config.yaml
n_layer: 14
d_model: 512
n_experts: 64
experts_per_token: 4
d_expert: 64
d_shared_expert: 0
activation: "swiglu"
moe_layers: [1, 2, 3, 4, 5, 6, 7, 8, 9, 10, 11, 12, 13]
router_score: "sigmoid"
normalize_top_k: true
routed_scale: 1.0
balance_loss: 0.00695
balance_bias: false
init_std_router: 0.0216
lr_router: 0.00148
vocab_size: 8192
norm: "layernorm"
norm_eps: 1e-06
tie_embeddings: false
optimizer: "soap_variant"
lr: 0.0024
beta1: 0.95
beta2: 0.95
batch_tokens: [65536, 131072, 262144]
seq_len: 1024
train_tokens: 578800000
steps: 4322
dataset: "wikipedia_en"
Below are experts of layer 10 (counted from 0) of a mixture-of-experts language model. Rows are named router (the router's row for the expert), gate (a neuron's input weights, with its number), up (a neuron's input weights, with its number) and show model dimensions 384-511. Each number is 128 + 32 x the weight over its row's rms, rounded and kept within 0 to 255. Numbers have three digits each.
After each expert's rows: a language model's description of what the expert responds to; "mostly gets" lists some tokens that are sent to it at least half of the time. This comes from a sample of Wikipedia text that the model never trained on.

# expert 12
router:131122149123146132151167055145122127133154124131147148122123076137113129117087128123134128076127125130126128118158024106099150135121161018134223125120067146171107123120211154024119148156078106161184153143135174104138157122136063149161132255135164114211141122122121141083133162143129106051117124131124116125121167152206122126118129138134142128138170062123109108119096154104121089104145
gate1:150156076107094120138137112141169092111143134166113166074099119121098102126162142149100171105131160079146155139124060098162075116048093106062156096152147168162138165055106110104128165092147131185130135112112175219161093082156115137136142109119050121137091124069178154044155135073111145135090097116136107094156148129124093133118172153129133121141216135119136171117107093158077135142151
up1:178129091186193123091084105129156153136151138144146110111101171113181131083131159135134117089138074094116165090201096085119077133100077118115121129106113143114070168138105083074093112141176141147113133131146115113129106206177110165152143156103112066143131208137052117115111153084146122145104168086164167171088134111092141169046083094170131104141170176173144146106113162143069152155120
It responds to: Last pieces of words and institutional head nouns ending names, such as Committee, Congress, Hall, Corps, Hotel, or -ia, -ism.
mostly gets: " Committee", " Congress", " House", " Athletic", " Hall", "gers"

# expert 20
router:121127156127142136193192122160154119153154114152127153105111068134116085120051128113130138123126121125120115128146038140081140135138167020137166144137088154142115118123167154000114138182106123182151156145127168040105146129137081126143155220118178118151135131117120139102102159138146101097100116136132119124130126162152118121127137092131162122143193081130156171118114250112125120129138
gate1:127140154129131098147062192133151128192124131104046082104161150154136158125126119102111161153170084139167143102142137158089103093168150082191090102180140101197099147097082103143134091141109181139093160137115086154113104160083123095108102096157125147145092136076157131149154097130140121148051117131157111087117133167158149200084223111136092143105146081151127126152147134135140141104082
up1:084139170127121149112148082112167135108091137154106126122155099152082106197141128103147099097091232077101136136065176120123149148119137142078086140184120091111126193077144061053125160106116115130101153088123050144168180114147124129127138144136147147127128076153126143130155109142150160155153070128146149138073144101137153184115103082168159121126085125144099128125090113177116129158143
It responds to: Last piece that completes a name or word right before a comma, parenthesis or pipe, such as -ston, -borough, -berg, -s, -a.
mostly gets: "ston", "low", " Valley", "borough", "ș", "bury"

# expert 14
router:155128111119145134150151050171121120130098115156122130133112066128117058117027127117167176160132197136146120118156043141132145106119159091127166141171145150122086104114144139060117142111102117168120135123130170119128171115133108115164140220130169122127131129114153125112108180135131116136100173123123123123077163153134124137123110117136131100137180203135110122121100208099143115117156
gate0:115110106147155089088051115171089113133082165093117143093150125129195175127151136173127166101143101120142110134116119128133086137165165082048132162137139153124103137143071126116134104131144134077063143101149128120136162143119122121130185089133130091116100138131126177159071066097100047164068164121167139112150155130098065139103162140098159092157149165133199147101102128168114105067074
up0:098089130161169139109076137202122098137104099088110069104122123136083176106154089177123168168171101118191148145129142127133142106150184128094157081051168184192079124166102100137103201112132103109118185124177138141093131112061124114160111160116088170097127136155095165175156113103177159168099103167130103130125109104177112123152139085164099140153130106163121102169116090107094118133146
It responds to: Inner pieces of foreign or unusual proper names in tables and lists, such as Gu-ber-natorial, Ke-is-uke, Al-N-aj-ma, Mad-on-na.
mostly gets: "â", " Esp", " Gor", " Alb", " Holl", "ör"

# expert 5
router:138143065106137105146182110065097100140112122122122070155080104021120074120083108116115116141125126136095112201083107213198049085196141124158134167123099140061096173115085140118115213104142139143115090061117100118157058233141122137074137134121208115086066143131124150120206141149156121116129144134132111124134089144128095138087170093136075140145164178115155197127108185074153111124134
gate0:111165134184120077167147108170151137079087123079108184127062121136099113141159074095094100131238128146154105119170154129150141132146104116194151079141160115126126179065113124106117158107176155103087131156171083101144092137146119165129144112123133104168130152169112106130132139167144127141127146152200095073139100119126107218115161137094107139125092179143143166158160220146168179152157
up0:123064139123106132086103134149073145124148108184159148177153139181091126151101107117152127142114141203116190139122118088118161112108117113117169152120151164150149109097157180098181058164114072133126103148153126182102071105112157134107118129093151150135133083107116090063068139110095098084158149161111167162166157113136163145162132084142121138121130126141118183135185122169082092123159
It responds to: Sentence-final periods and connectives like of, the, by, regarding, while, although, when, that open or join clauses in prose.
mostly gets: " regarding", "When", " While", " When", " towards", " Although"

# expert 59
router:094120125130122164126159124092109120111171157131139139125115126160184158132110100188109131141116155137173140162135118092132105115150112127117074124129112104129135120163107107112156124134228069173114157177132145163137149112090121118158110141115146141149172162151127072150106146110118193102131158150154143126103081124111100115114147181092113156111124085210124152130118173122110144139129
gate0:128145115088101213136149120123115102122094152133115130120121170078093121090087113051141108141109135039090146156148155118117092087097155147141123156147174132093098170153102092124109113187139196103100157169150095220105130138150162104120100118146151125117120085089147120168125161184088122086091163099101157139173152091153127156096165166055163103193150177162137148124109067161089178136195
up0:095152133139109144057144094148104129076135090151117087108136128129197113139111135153205129114120093140117086130101121072155135151132135161124104086111136115096120080111149103109109119114118113200145129162174099146146109124179098147123157072102105138172126170133127157136168126063127157053122088132163129155071133085111150156162189150084132152184122139139082136138095127111160119081201
It responds to: Multi-digit number pieces in years, dates, heights and weights, such as 1848, 185, 14 September, cm, and opening parentheses.
mostly gets: " 185", " 18", " 184", "19", "94", " cm"

# expert 58
router:085085110125121158131157164095116136113128175118156165138116116171125173132139116189135109105103081139136161157141106094093133114145126126102036116135104105111116107156102107129124117104200078134135159180121131147115166139091115118136124153119163114150137183163099089091133126147119142110135141157188160115109097117082095121101130142119118161132131119182148187128120156109111150120147
gate0:132148104128090158118179173163082090091063133112162160139142104140056120179141102102113148115111102113118087103192107127152083118089117130113068119158138124169133104129128140121154167138185087127098130161123131169134132138166134159172118142128134151163158136094142065092172168120154113100134130176156131138157111165156026093141116129149126108131111149079120176143050130095132186131110
up0:099110112157184109168101117132124178119164169151087126133129174142122137116111151050131141159138121090111119169119051141163098106089127140160127137085148150124149138170119078137092189160138210167178109184186115099128114130171125108193136106133148177141139134167134133091122089123168071135127108112161134103148140114120134171109067081154156114173168141140135113092123113159074197105136
It responds to: Number pieces after a digit, decimal points, minus signs, underscores and parentheses in statistics, measurements, formulas and chemical notation.
mostly gets: "_", " 18", " 185", " 31", " 17", " 15"

# expert 57
router:102094109134121167124136187092134146135151238107132124119136135141153161133140113225125149107122094133187162103085112115090141097145107137133047084126111076123108129138070084117129143162186040103096151163194143093140166049080090110149133137106162134164161147144129079119130139124088182124126153162159127122097072125072100112115157127096128151104110080186177169137116160119156127135108
gate1:148153164167142125076063139155110097133123134127107154141150086140140146093153112152152093117145189182129131119096141084176094125110137119178116116110057053087083127115150073116146130183146100097137100095100113140153104111118151129120140123152138077106151092080137100194089127080101135145130199142101084162134192119126194054152123132121147141133049140138128121142061123151135137089155
up1:066144121153136107129121159087126132187151067161117127163134127139100167111120169153093125128139155096135132102156096120097106103089139138149120083193164174168164103138174103116113113185120107099122164111018204211158116149119143102172176140112130136113118128144143087139139144111097105137107122134108136153132136122111102116118137141135157120119104200075106057124140109133155150127159
It responds to: Two-digit numbers and day or year numbers inside tables, dates and measurements, such as 28, 19th, 2020, and month abbreviations like Apr.
mostly gets: " 28", " 19", " 25", " 27", " 24", " 40"

# expert 11
router:137128134127163117171144144173113114136147127166117161117105056136126150118070098136169138118115096132131116123149129202094153159160173064151120143126054174078145144123199125052112147175134105095112150123134168086135128143130119118159144198152216119165125126113131128106105125144136108004091119139127113124093082148092121127117111149126142160136174097138196169122123194121178136110140
gate0:139108169133160148132112038163172096165145072099151174186143084158104126163104211137093172135073086092163153123194166122123141149036164195137199110089142179145138177130097118151175147092055136137179087060119162154138134167111122094169077142109182147220106123084165117103103097150130123123161102151117139068166104146125140113149144095109123165133106139180097131083112092155189111078128
up0:110073148115109076130044142139207126087134129124139125150120155207157116095137161114128106148109135080128177102139136106164093130135178147171148121189114143118102101119091120151140160155087136142196104176107150141103149137103133090135103125187148149162138152098105120134143159089111159125163143155124086147096165122126099127137106165138111123173087170169111130135136093133074098106119
It responds to: Line breaks after list items or headings, table dashes, and surname word pieces such as Smith, Jones, sson, Singh, ć.
mostly gets: "\n", "sson", " Jones", " Singh", "ć", " Adams"

# expert 17
router:112136055103116133158120127045131113139149130152202067151108145000108122118138110128115117124116110143065116201085113127187124085147118116153111133107068110136115173118189152074126161088174128118121068138138068143135100152131141228059130109134111115116112146130084133115189160133127126099140138151124120121103023164228054133125132070131100234140157101104227097117124142127130022110128
gate0:156134136095086138088143153092119110143162116102127117127168156161087060134133121061145163100129161129189177099114160113154102135079127127095163161140046096090146144166175122092144078172157133106146123106094145132150132194156145124109088127100150171084094105094071147147151178147115148116128141143109130091146187102125110178107130164094135083130172108131092076122164128164132123140140
up0:146122072129108096119114150142115115194138122126173138152137151122143108122142138119136118044134177112127170110128129145129060101111141103123139199156140173082131152094132102104127112075181091157129094195068123130099127129159173122101093150120168123173107149127148121146101159096094134077084143177106134126175175063085133143072180151136117109071126076108117100116162141082101134107178
It responds to: Prose verbs, modals and determiners mid-sentence, such as would, continued, remained, suffered, the, their, its, These.
mostly gets: " would", " often", " These", " They", " This", " continued"

# expert 23
router:124149106113131133133169132023133104138116138131139058169114131078121081122156121134155102109123104139107116167054131248130061045168111149133084113109064113132099168106069104090113176094160090095121068125082148144165087149132141136095122110114255119158117145144104116131161142152135147142100159161131111123193078114170095124124162100127145231131135121109172165129122120093160085134124
gate0:131128172124163104116138119108103112089148117124109117127149110128121125111084127169085143150157125141164109135108132135131135151194171152107113166142105119159104130127127108083092208089171090091102126165068178086155059113118150127173132140097146106100104126110108068135168112115139174155135143169114134115125085141092134191165136137167102161176126177118067150135083187126093123121131
up0:093141161183103102162128081109136182142101111116158110115113120119128103110107104121181103125104151115106096148153128123182139097111114110162130110117087101111174095118143137098083154105159069058104156112153102114163074130167193153116139160138127048161108170111161062144151088134126179104113101193103097100177101051148154139142160131111124143132098100080079149118123227108123081105144
It responds to: Table cell pipes, semicolons, commas and dashes separating list or table items, plus focus words like mostly, only, particularly.
mostly gets: "On", " mostly", " only", " particularly"

# expert 24
router:121121171122143148165189126118146130137141135068172092130129087129105148121136121113084130086118095124114122119143000121089136152124168011140167139108059150167120157128159172039114189173120123175177165156128153075125132128135073145134161248117155112221134130116109127096167150148135101138095113147120114123147139156150124124121153120140151119137129042130120162120100216100121107095138
gate0:073086134072183125139095118108114131140121123094132128105107118139133077116071107110150088129110170153130107224152082110147100137130121116124158175102103199173156161113142113152151091117138105128138122129097136155148115190135075110160151119208119142152121138050104128149103100161130124123097183146143106186125133123092171188127182196092109081144094181139129104160174152110122092142096
up0:108139082087225171115095090113132160112108106173138160153151169121153040153070062165132117103129122069090104109110130160104131123121135102099190116138132165139142065095209134135169058121085143102183150155153130120119119154117083100096088090103126177185131124103160139146148155125107081096124098161132102138114063102150154108099106199130123096091119147167086085174094166128119128105064
It responds to: Final pieces of words and nouns closing proper names, such as Center, Creek, Museum, University, -tes, -on.
mostly gets: " Center", " Islands", " Creek", " Corporation", " Sciences", " Committee"

# expert 16
router:133131070112134112134193096107140109148119129135102119143100084090128028123077128115162132097139138125127118163080104172148105076193131117146119171135113144036101130118088134041122159106135135162103095101132157115132111199138094132118140136119240119091091123131132134123131146136146120135122145123136120127102125138126123129113136083135086114139196163129161181123114207068150109135139
gate0:073096096172119136148207124121151141124158123125124104163090180161130174113039127144177111070108131123098177089131147071136113165120111105097104148074130116128103142101108136098060104058120133169122095144109060086172120066102127141130103109176080096145133085110110182067150096119155136112106167167081162135125131201070101141096108186161146073120124136123129110135176114144132095168087
up0:129157111121155096143175084128137137132168112110133144076089108098027150079094169077183182137150127106102188150164165168087140164140130121057186130138088118165161141172136133118149125089058168172115132117099084100170127147153109170211086115132116088153153159080164125158144110095088139172093144071129135119099077113141162102158181126100064139141106089106099167056128090156203114153108
It responds to: Pieces inside or ending personal and place names, plus first words of multiword names like New, Los, Old, San.
mostly gets: " Old", " New", " Miami", " Jackson", " Los", " Black"

# expert 3
router:120130138115129119108139120154130116154146112156113152131090073109120067115066124115128205147130185133138114146150093184140123134151121123138136178124092205084069122116184146051110134138119118184127141122143161100137160144138114119148141218128219123124088133116142141122116150136150106131112160133133120121135120166214119133118126112133107124138175183126147124121095238090160156123159
gate0:165110093140129125193128131144066150133118105101166087097105123109128108071166100145120133107073095094144106093161110195156122167136141139111173166168110100127068129125140103129150157180118092115118082091095149178051083090098117113119119157124161114099123156144146139118115145108160083160169125035103146071106119176138166180140117136128147083153182130168167138122106155087180139112128
up0:174135097148115124117145152170116154121095087135109096137068137118185144127138195123146178109118144105080153103140137123163121094109172100133123135107081185131124147143120131172094177149112156127095164107146136154084140135092097121080095099134144171159105092110100141173232174163153108177119125112171100079161139169120132143068123153173140119112143123141153033070174107126051141147114
It responds to: Word pieces inside personal names, mostly first names and foreign surnames in tables and rosters, such as Ken, Jim, Sch, Tan(ko), Ul(f).
mostly gets: " Ken", " Jim", " Sch", " Kir", " Rod", " Ger"